Experts of a small language model.
Size: 8 layers, width 320, vocabulary 2048, 30.3M parameters.
Experts: 32 SwiGLU neurons an expert, 8 picks a token.
Training: a variant of SOAP for the experts, 465M tokens, 7100 steps.
Below are experts of layer 5 (counted from 0) of a mixture-of-experts language model. Rows are named router (the router's row for the expert) and show model dimensions 40-79. Each number is 50 + 12 x the weight over its row's rms, rounded and kept within 0 to 99.
After each expert's rows: "mostly gets" lists some tokens that are sent to it at least half of the time. This comes from a sample of Wikipedia text that the model never trained on.

# expert 15
router:53 78 29 66 39 55 41 54 40 46 50 66 54 43 47 38 70 26 48 47 59 69 55 49 58 78 36 30 39 49 55 51 46 43 59 46 39 62 56 77
mostly gets: " Ben", "ji", " Washington", " Jan", " David", " Martin"

# expert 4
router:73 65 59 62 35 86 33 54 44 52 70 56 61 30 47 35 46 40 42 40 61 55 54 62 70 49 47 39 43 54 54 82 43 47 36 43 27 71 57 56
mostly gets: " along", " wrote", " of", "ating", " published", "ting"

# expert 34
router:59 64 42 50 34 60 28 48 36 65 55 55 72 44 27 36 47 41 47 18 71 55 57 57 50 52 35 50 33 43 59 53 39 49 45 51 41 65 61 53
mostly gets: "ical", " American", " National", "tic", "ic", " new"

# expert 29
router:51 55 40 46 32 62 43 44 41 42 58 88 57 33 39 33 45 26 53 47 77 63 63 65 58 64 48 46 39 62 53 64 44 41 39 43 47 57 64 52
mostly gets: "ec", "app", "lect", "pr", "leg", "act"

# expert 18
router:49 55 34 65 29 45 50 62 46 59 69 55 59 46 34 51 37 44 56 53 57 56 52 52 58 45 37 34 47 57 71 53 47 45 63 58 42 52 46 65
mostly gets: " York", " States", " William", " John", " British", " England"

# expert 54
router:58 72 54 61 33 64 26 44 43 44 68 59 70 52 50 60 55 46 58 31 57 55 52 48 50 51 36 52 50 41 41 52 38 40 40 45 31 67 82 52
mostly gets: " film", " American", "ical", " Award", " national", " Army"

# expert 25
router:52 44 55 52 38 56 41 47 38 47 56 64 65 37 33 34 51 32 58 26 78 53 74 57 59 62 41 61 25 36 46 57 38 52 40 47 36 55 68 62
mostly gets: "leg", "mit", "ec", "iv", "pen", "vol"

# expert 53
router:55 57 50 59 55 70 46 57 38 48 62 59 72 22 41 45 58 36 39 42 61 52 58 51 52 55 36 49 34 22 46 63 31 51 47 45 45 72 57 60
mostly gets: " early", " original", " allow", " current", " return", " new"

# expert 11
router:63 51 60 52 43 80 32 59 40 63 51 51 64 27 39 36 67 40 40 32 65 57 51 50 74 52 48 28 37 49 54 55 35 43 32 47 53 65 57 60
mostly gets: "ated", "ted", "ed", "led", "elected", "ating"

# expert 12
router:59 66 52 56 40 63 41 59 30 41 84 63 49 41 49 57 49 42 51 10 73 54 49 47 65 55 32 49 36 40 66 57 31 36 62 48 22 52 45 64
mostly gets: " Roman", "shire", "ji", "ni", "bi", "ville"

# expert 121
router:56 61 36 82 54 52 42 54 34 43 57 65 47 54 32 28 58 38 40 53 52 51 55 56 58 70 37 25 44 48 44 63 46 41 56 44 41 41 54 48
mostly gets: " John", " Jack", " David", " Frank", "=", "On"

# expert 35
router:71 60 39 58 32 58 34 45 34 38 65 61 52 37 46 52 59 46 39 17 53 41 52 58 75 47 23 46 45 39 56 58 34 29 48 45 18 60 61 69
mostly gets: "tic", "ian", "ric", "ic", "ical", "io"

# expert 19
router:60 57 60 60 48 91 39 49 30 34 57 55 58 21 47 40 53 40 43 43 71 55 48 55 67 53 36 42 34 45 59 66 43 37 36 41 32 71 55 64
mostly gets: " found", " used", " use", " served", " built", " began"

# expert 45
router:61 63 51 61 50 73 27 40 39 50 56 60 50 47 45 60 64 36 45 38 68 59 46 55 61 61 31 36 32 34 66 65 40 38 43 37 50 58 56 67
mostly gets: " mo", " so", " So", "o", " bo", " Bo"

# expert 52
router:59 55 39 59 32 61 32 43 33 61 55 58 67 32 44 46 57 42 26 30 53 56 55 56 58 47 47 48 42 39 54 51 39 28 65 31 30 60 69 69
mostly gets: " p", " different", " original", " imp", " official", " national"

# expert 89
router:48 66 56 59 43 57 39 52 42 51 53 61 47 47 48 59 66 31 55 49 60 57 43 60 68 56 25 37 38 41 61 59 40 26 38 41 43 50 56 53
mostly gets: " co", " mo", " Co", " Mo", " Bo", " ca"

# expert 14
router:67 54 52 52 43 81 33 58 41 55 76 49 62 34 41 52 52 40 41 37 58 51 53 72 79 49 49 29 39 54 51 67 36 35 42 42 32 67 57 45
mostly gets: " used", " held", " served", "ating", " built", " use"

# expert 8
router:66 60 54 54 46 56 31 52 48 44 68 68 55 40 42 47 47 42 59 35 58 53 63 51 60 50 39 42 44 48 46 57 27 24 34 51 40 51 63 53
mostly gets: "ph", " Tom", " system", " Mor", "un", "hy"

# expert 119
router:52 50 47 61 50 63 42 44 45 59 64 59 70 50 50 20 37 37 41 37 61 44 56 45 71 47 24 49 47 49 46 79 52 40 53 41 38 62 47 50
mostly gets: " not", " which", " most", " more", " also", " some"

# expert 38
router:55 65 44 59 42 56 41 45 22 43 73 53 68 45 39 61 51 34 53 24 64 45 50 52 72 51 29 39 43 49 55 55 34 35 60 41 34 63 64 46
mostly gets: "iya", "ć", " India", " Russia", "ı", " Iran"

# expert 59
router:54 62 42 53 47 83 39 52 38 48 64 52 62 35 34 38 55 37 34 37 66 44 49 62 65 49 36 45 52 29 59 89 44 37 46 40 38 65 45 55
mostly gets: " However", " more", " help", " major", "ful", "ious"

# expert 107
router:61 71 31 56 45 81 50 58 42 36 67 65 60 40 46 52 49 43 42 23 71 47 57 70 59 41 48 56 31 57 72 66 41 46 62 37 40 75 58 57
mostly gets: "tion", "ation", "ction", "ment", "ative", "ity"

# expert 36
router:55 65 31 68 44 56 33 60 40 35 62 83 67 39 36 48 53 38 50 36 49 59 55 70 63 62 41 39 35 56 44 62 38 38 58 37 37 52 66 48
mostly gets: " Com", " music", " Pa", "com", " Va", " Music"

# expert 106
router:61 78 48 58 49 55 21 43 39 45 70 84 62 40 52 53 28 37 47 52 55 57 49 49 53 36 43 56 24 62 67 39 55 54 34 41 30 41 57 47
mostly gets: " team", " work", " film", " season", " form", " area"